Weights of a small mixture-of-experts language model, trained from scratch on English Wikipedia.
Size: 19 layers, width 256, vocabulary 32768.
Experts: 64 experts in each of 18 layers, 32 SwiGLU neurons an expert, 8 picks a token, a softmax router.
Training: a variant of Adam for the experts, 315M tokens, 9610 steps.
Below are experts of layer 13 (counted from 0) of a mixture-of-experts language model. Rows are named router (the router's row for the expert), down (a neuron's output weights, with its number) and show model dimensions 0-255. Each number is 128 + 24 x the weight over its row's rms, rounded and kept within 0 to 255.
After each expert's rows: "raises" lists some tokens whose logits its average output raises strongly, later layers aside. This comes from a sample of Wikipedia text that the model never trained on.

# expert 49
router [101 115 152 158 118 121 117 113 105 145 139 114 133 122 153 188 158 130  85 143 150 124 129 164 152 173  96 118 153  95 117 166 120 132 154 129 150 108 108 129  99 141 107 153  94 149 120 156 143 118 142  75 126  85 155  84  85 108 145 117 121 137 123 142 128 105  93 105 110 104 131 121 145  94 121 114 154  96 153 119 144  95 150 149 157 101  87  95 152 109 144 144 127 120 102 160 145 102 110 104 135 114 137  99 113 185 135 111 155 130 143 130 137 158 162  95 146 124 168 116  94 184 112 130 143 101 154 113 130 125 169 151  88 122 128 136  78 128  83 103 152 161  99 124 172 131 105 120 132  87 174 144  89 167 157 187 140 126 138 111 153 153 158 125 131 116 164 155 110 146 134 140 115 128 152 115 120 129 132 151 132 133 101 130 144 151 100 131 143 172 110  91 127 154 120  95 167 130 130 113 110 110 104  89 133  98 170 142 148 121  97 149 177 109 123  96  96 152 158 116 110 112 122 120 101  96 132 179 103 149 139 123 142  97 143 113 100 115 112 132 117 113  97 108 119 131 140 117 141 168 128 121 147 108  74 110]
down0 [ 98 171 129 155 117 119 108 163 135 122 153 137 107 163 152  79 140 145 135 127 164 121 107 171 149 161 121 109 131 129 156 126 191 117  84 129 130 136 108 119 107 130  92  88 149 150 108 131 130 131 114 187 121 110 134 160 162 125 142 120  95 114 145 149  75 156 134 161 155 120 116  98 145  93 109 103 116 100 105 111 129 138 135 121 161 113  98 106  78 142 127  92 134 120 130 145 120 146 178 154 108 113  88 146 118 109 137 111  95 136 126 108  85 139  88 101 143 162  97 136 100 167 107 148  99 113  90 126 117 141 143 130 138 131 105 123 123 122 123 128 106 144  97  99 168 124 116 145 132 100  98 114 129 113 124 153  55 126 137 138  80 183  87  97 138 114 173 123 115 133 165 115 106 146 115 140 141 137  86 129  84 120  70 133 134 156 152 138 126 126 136 100 115 140 158  89 123 109 142  89 145 125 105 126 169 145 136 133 134 140 148 119 113 137 167 146 129  93 144  93 126 146 120 159 122 169 129 140  95 147 161 102 167 111 145 124  98 134 143 118 185 119 152 115 157 136 118 164 106  94 169 106 133 135 106 114]
down1 [154 117 156 128  77 127 115 107 134 104 126 123 122 143 117 138 118  64 178 109 133 168 100 158 142 122 137 147 145 168 134 139 108 129 179 177 103 108 117 127 118 136 104  91  97 145 152 136 121 124 130 145 126 117 126 121 172 111  97 127 100 127  89 154 161 122 140 167 121 128  72 142 121 149 123  99 117  96 105 113 113 136 110 166 142 103 118  96 135 117 130 170  75 117 151 137 123 124 132 181 122 118  88 121 123 140 139 158 117  96 121 122 110 136 130 115  95 103 156 142  86 147 157 125 127 158 117 140 178 168 133 123 141 133 160 108 134 101  83 139 126 137 133 117 129 114 130 112 125 116 122  94 152 180 149 106 125 140 142 153 129 187  95 150 125 167 157  70 136 108 139 117 159 116 160 143 144 111 131 101  96 165 109 127 122 115 104 169 143 101  94 125 173 122 117 144 170 136 130  84 110 136 142 108 103 154 128 145  98 142 111 127 139 153 143 136 132  90 128 114 131 125 112 140 153 102 116 128 122 139 142 168 167  77 173 112 150 125 175 116 118 120 183 162 116 154 134 194 118 105 158 161 145 140 115  96]
raises: ",", " and", " for", "."

# expert 33
router [166 138 126 122 112  81 103 143 165 110 153 127 161 124 123 129 112 152 149 145 125 165 146 163 128 117 135 113 137  82 135 122 175 123 111 156 134 129 105 154 120 141 111 132 139 134 130 151 111 106 115 143 141 123 131 163 136  92 156 134 133 169 124 133 123  98 162  77 159 158 148 108 134 107  82 180 142 119  88 150 110 141 126  67 152  73 140 137  93 140 136  86 142 104 118 130 174 125 147  81  90 168 134  90 112 134 134 116 115 113 134 147 110 126 110 141 113  85 159  71 126 109 142 134 105 101 132 131 123  88 100 161 124 128 100 142 127 122 150 127 106 106 127 125 130 115 123 160 150 176 120 132 127  88  95  59 148 150 164 165 166 120 102 156 165 138 111 120 177  97 135 151 128 116 128 137 118 145 158 129 140 104 120 111 123 102 133  88 174 136 138 137  93 151 139 143 110 128 108 161 145 140 120 119 128 123 131  99 117 125 115 150 101 106 151 105 123 124 111 131 115  91 144  96 103 131 155  84 150 108 179 146 163 110 145 116 139  87 166 111 125  79 108 110 122  84 177 138 107 129 117  98  80 121 131 144]
down0 [109 119 109 108 103 109 127 133 153 113 142 125 124 136 117  93 124  92 152 141 153 116  78 134 135 124 138 106 129 140  94 107  93 121 110 173  96 165 143  83 141 121  78 102 159 105 104  98 107  85 131  36 145 123  87 120 130 143 105 120 116 206 100 134  81 131 103 124 126 113 105 135 134 133 108 103 121 100 146 137 159 159 184  75 143  89 116 137 150 120 134 128 147 129 105  77 117 102 153 102 109 110 101 119 190 136 187 123 118 127 172 124  83  92 176 153 131 137 112 126 150 148 177 144 136 125 133 144 112 118 127 135 150  95 126 127 151 136 144 110 118 107 121 115 101 149 174 133 149 135 128 129  90 152  77 120 142 140  97 140 152 119  93  95 159 106 128 148 131 123  99 126 126 162 158 131 124 112 101 159 114 116 119 119 102 122 164 139 111  81 110 104 139 174 140 127 128 136 115 123 137 144 161 126 117 134 123 143 110 135 152  93 157 114 141  94 106 111 125 124 146 122 125 100 110 118 148 129 100 108  90 131 107 145 120 150 119 113 131 143 132 143 110 103 135 109 156 177 117 155 152 132  84 112 171 133]
down1 [168 135 102 117 147  87 101 141 132 221 136 112 112 130 123 104 110 140 126 155 160 155 140 127 128 133 109  79 121 144 144 151 160 128 109 152 142  94 120 142 117 137 134 154  90 113 162  60 150 140 103 174 131 133 130 156 125 100 122 100 120 101 117 126 120 124 141 117 122 125 130 140 130 114 122 153 123 164 155 146 147 153 112  91 161 141 132 130  85 102  89  65 136 117 131 126 121 130 123 124 130 140 121 111 142 114 137  92 131 118 132 122  95 146 104 143 115 106 123 112 110 125 104 149  84 147 117 147 238 144 126 132 119 125 142 146 129 121 151 114 110 128  87 124 151 140 117 147 181 137 133 110 141 123 120 162 101 150 125 124  98 110 124 122  96 190  88 115 140 102 120 122 147 154 161 129  90 145 173 139 156 146 135 132 151 139 109 103 110 158 135  84 118 133 182 113  74 111 130 145 104 135 112 132 135 134 129 148 114  91 174 123 103 123 120 150 158 122 117 137 150 152 128 157 153 160 129 125 134 156 125 136 117 104 144  99 134 131 113  65 124 113 134 116 153 142 144 159 118 126 149 126  98 149 221 119]
raises: "03", "01", "47", "52", "56", "57"

# expert 1
router [100 169 173  99 138 164 150 161  99 107 124 137 150 115 132  90  93  99 145 125 155  96  91 138 116 114 129  86 144 111 139 156 185 159 112 130 152 130 133 171 109 138 120  92 139 110 135 142 123 137 137 164 103 150 125 153 142 149 122  98 124  84 111 102 134 122 118 133 181 133 134 103 147 126 127 138  90  87 137 175 141 133 100  76 136 161 127 107 120 106 127  98 141 110 154 151 122 129 114 143 149 128  68 129 118 110 116 148 121 111 110 169 150 159 114 143 132 133 118 126 125  97 125 112  89 180 151 130 116  98 132 123  91 131 134 123 138 141 143 128 117 118 163 132  78 174  98  84 153 154 111 121 145  94 144 104 166 133 105 163  97 113 140 145 176 150 166 113 155 144 126 133 114 150 171 107 102 137 111 128 133 137 169 107 137 153 117 137 165 143 132 134 122 130 123 169 114 109 136  88 166 164 125 111 103 154  95  71 134 139 154 123 105 144 111 159  96  87 108  88 146  74 129 152  93  83 151 112 129 113 149 112 158 144 125 113 128 149 140 145 135  77 147 161 111 108 146 121 169 125  94 128 141 152 133 115]
down0 [128 152 124 133 142 150 175 134 160 148 146 156 123 110 101 155 120 143  96  97 133 187 139 110 113 115 129 123 101  78 136  85 155 166 126  91 153 127 122 136 128 134 145 160 100  98 120 146 128 156 131 135 108 112 169 126 120 119 138 157 154 148 167 124 143 145 140 157 141 185  98 150 141 148 170 102 139 119 115 167 140 135 137 140  55 127 117 120 110 101 118 127 155 123 173 193 126 105 155  97  95 145 136 122  77 114 106 106 157 151 115 116 146  93 145 145 154 143  94  90 112 145  94 126 108 133 124 185 144 139 136 110 117 153 134 129 103 115 124 137  83 117 123 116 160 156 136 109 120  73  99 121 120  92  77 120 119 146 150 134 136 131 107 118 106 130 143 150 158 124  90  97  97 109 126 107 135 106 128 140 135 143  83 178 156 119 186 145 140 120 122 160 153 128 104 131  92 105 131 136 112  96 149  84 123 123 125 126 125 105 138 135 150 137 109 156 109 111 108 109 114 109 133 108 140  89 126 128  73 187 125 110 137 156 156 143 127 107 114 139 132 118 114 134 141 113 142  85 159 173 153 146 105  77 142 152]
down1 [105 156 153 129 138 139 105 151 168 160 128 139  89 136 143 129 126 148 105 166 147  88 127 155 103 116 140 116 190 138 115 136 149 147 136 113 136  91 122 151 136 154 112  98 114 173 119 137 141 138 144 193  94  63 130 143 129 132 109 143 103  80 118 138 126 130  99  99  86 126 207 115 157 141 128 120 156 183 124 116 114 101 163 126 165 132 153 118 139 105 125 107 179 138 153 106 145 141 108 147 116 133 147 135 162 119 115 140 131 129 121 138 129 103 111 159 110 143 103 138 139 140 128 147 115 137 157 132 125 144 120 150 116  74 164 116 112 108 125 124 141 147  95 124 132 140 145 141 148 143 121 118 124 105 157 112 145 127 104 184 122 100 155 144 107  86 139 153 112 156 140 135 137 129 155 137 124  95 152  89 138 144 126 159 106 144 109 136 162 107 154  92 157 118 171 112  72 120 152 125 187 140 105 140 130 149 112 106 130  97 146 153 141  91 154  93 129 117 175 130 124 124 176 186 129 118 148  93 136 107 105 101 137 135 159 164 169 162 104  84 131 116 170 116  91 122 116 157 115 111 111 126 172 106 125 109]
raises: "1", "2", "0", "8", "3", "16"

# expert 15
router [107 145  92 151 121 132  98 115 139  91 144 112 146 125 142 150 136 120 137 122 118 143 134 113 109  92 107  88 114 104 181 131 144 112 116 171 135 154 130 141 162 159 128 145 129 108 105 145  89 118 126 113 126 123 119 138 135 100 129 142 120 101 131 130 139 129 176 152 160 162 115 132 136 115 144 112 114 114  94 105  98 146 133 171 165  73 146 165 132 148 165 136 118 135 149 163 125 163 118 161 158 111 118 121 150 174 117 143  97 137 101 147 146 146 159 148 116  99 134 106 169 168 117 125 116 113 172 135 123 122  99 169 158 161 141 165 148 109 143 114 160 120 138 119 156 110 124 117  90 161 160 141 117 137 129 129 136 157  99  95 129 115 115 143 175 139 113 174 122 156  98 102 104 133 111 128 139 130  92 163  75 191 147 122 137 132  94 148 164 105 155 124 160 168 145 149 153 134 162  91 186 122 111 128 153 143 142  98 126 128 154 149  94 154 153 110 100 167 114 168 160 134 125 125 131 155  91  88 121 139 149 108 134 159 141 160  87 113 159 135 141 113 141 127  93 139  92  97  99 127 137 138 159 141 193 170]
down0 [134  87  97 126 140 162 116 171 124 147 117 121 108 147 111 109  85 155 140 121 101 131 125 135 115 113 109 107 124 137 132 140 102 102 118 126 139 136 142 126 212 125 103 108 162 151 167 132 112 111 154  87 106 157 135 107 116 156  97  93 141  70 170 134 138  95 123 158 124 108 112 127 150 157 119 100 149 114 135 114 147 124 119  99 159  97  84 116 116  89 147 137 177 141 165 173 103 163 152 150 196 112 129 131 135 111 189 131 139 119 121 161 140 127 148 106 124 166 112 148 113 158 115 115 133 128 115 102 148 134 109 149 113 123 132 137 166 131 107 142 137  82 128 111 122  58 114 110 173 121 102 154 132 107 126  95 152 112 138 159 114 117 142 108 169 172  79  79 107  90 123 140 131 146 162  93 113 153 169 110 124 153 120 120 118 145 119 150  93 124 113 116 134 132  98 106 104 119 152  99 143 109 133 105 123 118 124  93 128 143 106 164 146 166  97 168 127 150 182 123  99 105 129 147 141 137 130 136 109 122 160 110 112 151 105 150 121 158 115 111  82 117 128 159 158 150 120 138 105 145 141 165 155 149 139 131]
down1 [128 100 132 116  83 121 139 105 132 140 105 123 115 131 113  64 165  96 167 125 136 120 144 122 128 122 117 162 133 161 110  92 131 147 136 125  90  92 130 109 117 126 103 133 147 132 151 119 120  87 103  56 105 116 141 109  97 171 134 109 117  79 129 168 121 122 144 125 128 103 153 130 151 154 129  95 172 202 132 140 161 128 115 102  87 110 168 109 148 129 119 143 154 139 128  79 122 104 107 133  80 109 136 112 100  85 115 161 122 106 123 119 129 131 115  85 140 140 140 116 142  97 135 109 132 139  85 120  48 116 137 139 117 107 143  59 145 165 140 122 157 145 142 108 115 102 106 124 144  91 102 134 112 134 135  84 131  94 129 102 122 105 129 113 145 118 137 104 113 130 138 130 156 139 163 109 103 125 133 112 118 124 119 126 139 107 118 118 130  85 114 160  91 132 119 115 101 103  82 178 124 140 117 144 125 153 115 165 119 130 134 167 145  88  92 138 159 143 121 118 101 105 138 117 150  92 159 146 154 125 124 145 172 133 111 141 191 125 125 106  94 139 113 134 101 200 150 166 146 138 124 132 137 110 127 116]
raises: "-", "–", ", ", " the", " "

# expert 3
router [165 154 107  97 116 116 128 139 133 108 137 169 126 112 125 123 153 140 163 104 144 109 137 126 115 110 155 121 132 151 143 153 122 154 113 130 133  79 169 144  94 111 135 133 114 135 154  90  71 139  90 150 114 117  92 130 134 172 138 121 136 109 105  75 129 127  89 103 100 153 123 117 107 117 158 117 123  90 136 151 129 127 104 132  70 151 105 116 103  94 144  96 132 105 128  86 132 158 136 154 113 157 124 114  94 110 126 108 153 123 113 123 131  91 112 103 129 126 151 116 148  90 105  87 148 139 154 104 127  94 138 113 121 135 139 150 113 131 152 106 130  89 132 101  87 149 121 163  71 115 117  91 108 161  85 108 124 121 104 142 145 129 131 122 139 152  80 101 108 153 111 173 126 159 107 160  75 142 118 116 158 152 141  86 129 169 104 127  68 113  92 109 137  87 120 144 127 122 152 132  98  63 124 153 136 130 133 162 150 142 127 156 163 107 140  98 126 165 113 140  89 159 122 136  83 131 129  96 147 126  83 152 146 152 118 140  89 108  97 140 121 165 124 122 151 106 138  83 152  76 139 107 145 103 112 129]
down0 [146 134 111 115 115 127 112 121 128 138 143  97 130 117 110 138 110 164 138 122 108 130 151 135 128  84 150 113 133 146 142 124   0 148 105 160 133  95 115 145 132 156 142 170 140  85 136 130  82  94 147 159 157 100 151 113 107 172 138 139 142 153 138 116 161 133 130 123 137 127 126 131 105 108 142 151 127 105 122 143 148 135 109 112 148 112 104 169 134  86 123 106 147 124 142 108 130 143 161 134 110 165 133 165  83 126 179 139 137 130 127 138 121 106 124 114  88 104 102  95 158  97 162 128 117 160 127 132 117 122 132 149 155 146 120 114 128 160 140 159 155  89  78 119 184 137 143 122 126 144 123 132 126  96 151 116 136  92 145 172  82  94 138 142 133 163 100  89 107 132 122 150 137 129 129 127 126 129 156 125 129 100 120 173 193  96 137 141 133 117 128 138 107 100 140 143 116 111 178 118 117 164 109 136 131 129 155 136 152 154 142 145 145 118 141  75 124 131 141 127 136  98  88 119 132 142 114  99 137 127 118 112 108 178 133 165 106 141 121 136 124 119 126 134 114 133 121  90 110 103 130 118 107 131  71 189]
down1 [102  86 103 103 164 109 101 102 108 117 115 137 134 139 107 150  82 158 135 120 133 114 118 138 153 156  92 155 128 145 133 175 165 110 113 113 184 130 171 140  97 111  83 112 115 161 139 149 142 120 130 108 186 122 133 162 127 172 104 133  71 137 124 113 155  88 184 129 109 132  99 125 116 127 105 137 116 155 114 120 121 116 157 138 124 149 125 149 155 116 134  85 169 154  94 158 123  97 126 116  96 137  90 135 141 141 111 126 134 129 129 107 126 132 142 150 144 119 124 148 104 146 134 188  94 108 146 120 133  88 118 191 142 151 146 145 126  74 118 144 125 174 121 135 102 136 135 117 103 123 154 132 128  83 125 154 132 159 121 114 129 121 128 153 146 130 136  91 126 137 161 144 148 147 123 104 117 135 133 144 132 140 163  88 151 111 138  93 181 107 163  91 145 177 111 154  85 102 172 171 155 156 164 136 122 122  94 151 156 116 102 138 173 151 151 116 148 168 128 105 115 113 100 146 151 120 150 202 122 130 111 131 136 142 145 124 107 141  93 121 135 138  94 144 138 106 103 155 102 124 123 148 107  91 136 134]
raises: "art", "os", "eb", "awa"

# expert 45
router [111 147 149 148 173 115 125 114 125  92 150 142 108 161 107  75 139 179 104 124 155 164 145  88 119 176 140 126 139 135 142 145 103 134 129 149 153 122 142 118 121 122 109 178 122 117 118 142 149 151 136 122  91 101  88 133  90 163 136 133 111 120 150 115 129 145 117  70 131 141 122 123 128 152 125 108 147 137 139 115 130  90 132 122 158 195 105 122  87 131 123 163 136 136 115 123 139 152 109 141 176 126 131 138  84 118 111  61 142 161 164 147 178  82 106 138 127 147 102 162 109 118 133 173 184 160 155 134 136 173  93 130 123 148 158 129 129 127  97 170 117 151 162 139  90 127 132 126 133 123 129 134 152 121 131 179  96 126  95 160 117 124 123 152 102 125 152 150 126 134 118 109 115 157 143 121  97  97 144 108 109  85 169 149 135 141 142 154 115 142 116 132 150 114 161 145 133 152  95  77 117 109 147 111 133 144 169 157 172 117  91 167 128  79 143 176 129 116  96 137 132 146 110 139 130 118 162 136 152 130 101 129 129 168 115 126  93 141 104 160  94 114 142  87 136 121  98  94 115 114 139 153 131 124 124  91]
down0 [112  84 124 105 141 160 124 151 132 140 141 132 105 111  99 113 104 130 136 135 105 153 114 150 127 126 126 117  87 184 114 140 135 156 140 169  88  88 142 103 126 143 158 103 168 122 134 142 131  99 157 125 128 154  60 127 147  85 116 145 140 103 112 131  75  97 156 136 137  99 148 133 116 113 127 166 163  97 145 165  97 125  83 184 140 107 168 117 150 144 113 129  82 137  82 123 126 148 124 107 132 129 119 109 179 154  90 148 129 114 113 142 136 113 143 117 147 120 127 116  60  83 137 112 110  90 105 112 152 137 133 106 152  83 101 118 153 120 124 146 164  99  93 114 135 126  98 143 156  78 127 109 134 158 116 104 143 130 108 177 156 114 167 125  89 122 135  98 121 110 127 146 127 127 159 156 117 169 166 120  90 116 143 124 170 111 157 143 148 141  92 127 124 130  91  84 134 135 115 140 154 148 149 129 167  92  82 143 115 120 127 161 150  95 137 143  97 141 149 122 104 164 101 104 145 108 141 129 121 110 139 130 162  88 128 166  99 132 123 125 135 138 127 111 164  81 125 131  84 141 109 117 134 116 107 109]
down1 [109 143 122 145  84 165  86 158 122 168 111 189 117 169 179 106 153 118 124 154 116 108 154 162 103 136 128  88 136 114 134 158  98 142 139 165 102 134 146 118 131 124 142 109 111 168 164 159 131 144 157 166 139  94 123 164 146 153 125 173 107 116  88 100 121 149 136 105 108  75 152 107 147 163 106 121 122 151  93 123 125 121  86 141 110 129 104 119 102 174 117  96 104 101 130 149 132 155 109 118 136  96 122  79 102  96 134 136  90 113 154 130 159 122 178 100 117 161  94 103 160 126 152 111 140 116 150 156 145 155 111 139 125 102 132  98 124 179 124 144 104 133 133 112 115  84 157 136 123 128 133 117 160 105 133 133 122 101 152 107 189 136 166 191 138 149 180 102 145 137 114 125 113 123 142 118 173 118 133 113 114 143 137 120 120 106 121 114  87 119 128 140 141 114 115 139 136  95 122 162 120 148 139 157 128 117 136 138 153 111 158 136 139 135 133  90  87 128 112  84 137 114 124 173 106 168 119 104 125 108 162 104 112 158  72 181 111 141 133 133 115 138 133 151 135 119 122  86  99 130 142 157 122 147 106 108]
raises: "il", "h", "m", "c", "om"

# expert 41
router [162 138 126 126 135 107 143 114 131 155  80  98 102  99 138 123 137 176 150 119 102 104 124 143 113 158 137  99 149 176 134 113  97 146 107 118 102 116 139 123 119 112 158 120 127 129 164  85 153 117 132 171 133 142 101 130 180 184 130 108 141  72 101 145 141 119 137 146 138 138 115 159 102 152 148  88 151 132 108 126  82 151 110 145  97 128 101 139 135  88 143 122 169 146 115  87 182  88 106 143 158 120 153 155  90  92 156 148 137 132 130 128  91  71 118 137 130 112 105  95 123 146 143 111 105 157 130  81 120 144 175 133 143 142 141 114 182  92 166 132 145 115 103 121 128 127 137 174  97 152 102 108 124 147 147 149 137 150 104 114  90 148 104 154 100  82 128 162 148 138 120 155 151 140 118 133 125 185 138 105 143 113 151 150 139 140 129 144 126 135 101 160 129  81 131 140 119 154 151 151 109 150 136 138 118 154 119 179 193 126 122 117 112 141 147  85 135 156 114 111 176 115  94 161 124 146  97 125 111 129 134 160 111 135 166 126 111 138 147  96 161 147 170 108 152 104 131 130 123 106 132 130 130 155 144 144]
down0 [122 103 121 144 115 146 138 141 102  78 129 112 132 113  90 129 156 151 145 148 111 137 140 156 136 111 150 121 123  94 115 101  75  97  96  89  90 162 124 102  93 136 104  98 127 104 171  78 149 107 111 161 110 124 144 107 135 132 127 166 135 133 101 142 131 126  98 125 157 110 142 139 124 147 162 120 144 114 126 131  94  82 108 130 109 119 149 158 129  95 128 126 115 144 103 149 119 130 120 128 123  92 170 146  96 160  87 100 127 133 154 151 144 143 175 143 144 137  84 131 136 136 150 129 126 139 142  91 122 100 190 126 136 117 102 156 149 123 125  71 162 138 190 145 136 116  92 105 153 152 111  95 159 118 130 157 118  99 129  78 131  77 127 116  77 112 144 127 116 143 127 106 109 114 107  73 157 150 140  92 121 121 129 177  94 179 134 146 101 130 115 100 141 147 130 133 154 107 113  94 125 116  91 144 125 160 180 144 142 115 127 152 140  96 136  60 132 147 138  81 143  95 121 117 130 126 143 140 151 136 140 105 132 106 159 166 147 144 143 197 138 164 129 115 154  98 131 134 112 148 100 120 142 126 140 137]
down1 [123  95 141 122 143 119 121 138 142 126 155 152 146 118 124 126 125 103 102 150  94 134 158 110 134 110 143  99  96 130 121 101  99 165 118 105 124 115 112  89 128 117 147 156 127 180 129 146 161 151 147 147 149 110 125 142 136 128 176 151 150 125 154 151 138 129 111 144 146 138 188 121 142  99 106 145 107 126 143 134 175  79  94 161 131 166 104 104 107 118 133 138 158 118 106 100 149 121 131 151 121 129 131  98 139 155 157 120 127  98 135 143 138 123 108 140 126 146 105 111  77 144 112 148 150  60 141 168 132 102 135 126 124 113 143 147 160 132 116 133 144 118  91 170 105 107 107 124 117 125  89 110  90 102 136 156  97 134 145  96  65 136 143 108 131  72 127 126 135 136 127  82 103 130 117 169  77  80 126  46 100 104 175 111 144 115 110 189 116  96 127 107 147 137  80 126 149 108 117 120 132 132 150 124 143 136 147 126 154 145 131 153 110  87 129 123 115 128 105  78 137 148 143 126 120  71 118 117 159 154  97  77  98 104 148 112 137 125 155 135 156 147 121 118 114  96  90 101 122 121  94 148 133 160 158 156]
raises: "ite", "akes", "ard", "omen", "id", "ub"

# expert 50
router [ 62 103 123 129 111  88  93 143 118  91 128 121 126 150 138 118 110 145 156 136 152 103 159 114 104 120 120 127 133 172 168  87 176 113 143 140 122 130 116 116 102  95 148 136 100 118  97 153 135  82  93 122 134 103 124  97 111 163 169 157 126 117 141 162  89  95 180 131 154 145 119 123 127 107 149  96 125 121 135 108 135 119 162 166 122 109 104 138 134 143 162 139 136 163 103 136 138 142  96 121 113  81 127 136 163 152 107 146  88 138 135 138  89 173 131 143 115  99 130 146 113 139 130 147 107  98 167 140 130 112 139 149 144  67 100 162 142 115 151 121 117 139 154  87 122 161 148 122  63 139 130 141 125 131 136 128 147 110 105 131  66 121 106 187 106 129 126 128  92 117 115 113 143 139 142 163 149 104 131 144 125 133 131 166  96 116 107 150 118 125 170 125 154 131 129 140 102 171 128 103  97 105 151 117 160 102  97 116  91 136 102  80  99 174 146 109  97 162 119 139 103 119 140 122  89 122  85 114 162 138 142 117 116 116 118 110 123 131 160  97 131 144 102 105 140 131  86  52 122 128 145 143 155 122 115 146]
down0 [120 137 127 141 101 117 140 100 112 110 143 126 138 118 128 137 110 142  77 111 127 110  64 167 154 153 112 128 148  98  74  73 179  86 122  80 109 135  87 118 130 156  86 133 161 133 141 130 106 132 146 115 137 115 147 122 141 150 129 147 122  86 126 158 154 121 183  98 122 104 163 133 135 104 110 146 154 131 123 130 101 138 142 109 189 148 153 129 120 126 129 172  91 150 112 119 121 193 153 137 121 137 166 138 107  87 123 101 103 118 124 148 102  70 149 118 139 101  95 132 138 120  99 141  80 125 166 111 163 119 109 162 144  77 168 165 116 118 111 131 135 132 146  91  83 117 142  97 139 133 114 119 119 129 118  87 138 138 135  85 147 136 122 100 157  94 133 135 151 143 123 107 137 198 126 103 121 151 130 115 108 155 162  86 138 109 111 132 132 102 126 142 131 150 109 141 130 158 179 150  96  95 124 116 112  81 108  91 152 126 152 131 119 150 112 142 123 138 157 133 161 149 163  87 172 139 133 127 121 138 115 105 118 141 142 150 107 137 143 112 155  84 149  95 140 108 127 106 128 158 130 145 118 130 152 149]
down1 [150 121 139  97 130 119 177 101 130 137 128 146 150 114 130 101 131 117  93  98 148 106 184 134 143 155 113  97 118 120 100 127  94 121 174 146 100 154 129 123  93 121 114 135 128 153 142 155 148 126 129 110 145  96 134 118 139 169  77 138  99 126 166 170 144 120 116 148 113 141 154 133 115 119 148 129 143 139 122 146 156 146 114 166 199 104 177 155 143  81 113 165 133 136 106 108 132 134 104 146 109 102 147 142 114  94 122 113 171 153 186 137 140 164 138 134 144 145 135 129 138 165 148 124 133 135 112 118  93 132 112 105 118 140 137 153 117 160 170 100 137 131 106 126 131  93 136 141 125 112 100 138  95 121 120 137 136 104 110 139 143  77 117 149 146 151 108 146 182 122 107 157 124 123 150 158 133 133 139  76 114 175 132  84 128 111 136 123 120 146 136 157 111 172 104 109 111  75 116 105 138 128 113 148  97 152 154 166  67 123 111 175 115 185 117 121 115 130 172 128 150 119  96 140 166 124 128 126 103 139 153 100 138 104 134 173 119 132 128 145 138 123 181 167 143 129 145 116 112  92 125  87 182 165 168 141]
raises: "s", "s:", "s ("

# expert 30
router [148 154  86 116 101 155 143 161 120 103 153  90 163  93 131 158 152 151 171 136 145 151  95 141 112 110 121  99 130  65 137 143 183 128 163 142 187 105 100 114 159 115 114 134 138 111 110 160 100  96 163 109 141  98 162 158 133 121 107 164 131 140 163 109 131 140 135 119 159 175 144 147 140  95 135 146  86 129 149 119 142 104 142 137 132 117 103 132 117 134 169 110 130 153 146 137 152 112 122 115 136 118 140 124 124 154 162 145 150 157 150 110 120 164  99 151 122 128 123 103 144 126 105 102  76 131 146 128 148 143  92  78  89 160  82 143 131 160 151 159 104 125 115  85 126 174 160 143  95 129 113 119 134 126 120 149 141 101 138 123 187 105  99 143  95 156 166 129 147 103  96 127  75 101 175 108 148 164 119 147 143 129 152 121 156 112 132 125 145 129  95 140 156 167 118 138 135 138 121 111 124 145 125 127 124  90 165 135 122 134 133 174 109 148 148 119 115 159 133 142 117 120 180 138  90 129 107 140  55  98  96 128 159 130 110  95 120 140 129 134 163 130  99 130 149 137 131  72 123 124 130 107 110 145 135 130]
down0 [103 111 130 138 152 135 130 168 137  94 138 128 165 136 128 103  90  86 118 151 111 106 110 141 131 168 124 157 126  89 129 107 139  88 141  72 112 118  99  93 149 124 127 123 134 100 123 127 120 156 148 159 157 124 108 107 161 137 177 116  98  92  78 122 124  93 106  95 131 156 122 115 170 111 163 116 129 103 129 130 137  97 100 133 115 173  93 101  99 125 165  87 119 134 105 155  99 143 142 146 147 118 116 117 126  83 135 145 114 155  87 148  95  75 155 132 121 118 142 138 133 102 101 136 122  71 145 156  83 102 114  93 149 154 121 109 119 154 122 126 108 123 179 145 110 139  95 103 105 159 144 172 127 133 132 111 110 163  65 156 193 138 137 134 160  97 128 121  96 140 121 141 164  84 116 106 104 121 134 141 128 136 113 171 137 145 126  97 113 144 137 111 154 132 127  95 125 127 161 152 109 150 116 116 103 101 124 166 120 155 167 114 138 121 135 150 100  98 109 112 133 125 179 130 124 125 207 151 127 159 115  83 113 110 141 127 112 117 150 149 108 133 110 121 125  93 146 114 132 118 127 137 170 130 159 129]
down1 [126 141 197 116  81 147 105 130 126 112 131 159 140 135 169 135 130 113 104 136 116 168 120 114 165 116 104  86  95 111 139 106 151 138 102 116 171 119 107 156 161 122 122 104 137 155 136  94 103 144  92  71 123 126 127 123 125  95 121 110 159 161 162 174 144 129 136 166 118 126 143 155 109  90 121 103 117 138 131 131 115  77 156 130 161 146 125 150 107 107 119 124 103  98 142 113 170  95 129 108 156 133 133 110 124 142 113 117 138 123 138 155  69  93 119 120 144  96 144 104 123 133 137 123 135  80 134 161 134  86  92 128 121 158 141  91 118 102 122 151 146 103 151 156 128 133 155 154 151 115 158 126 144 141 114 121 134 154 138 138  97 112 117 153 141  64 167  88  74 122 183  74 149  66 142 101 118 115 158 118 133 139 100 110 156  98  74 105  88 148 115 123 112 123 125 142 155 143  98 134 125 113 140 110 132 114 115 121 139 112 130  97 107 160 102 132 108 112 141 138 137 122 139 149 171 102  94 130 145 110 111 146 107 146 142 103  97 111  87 123  79 163 120 133  94 137 130 110 165 148 124 164 106 158 163 115]
raises: " and", ",", " for", ".", " to", " in"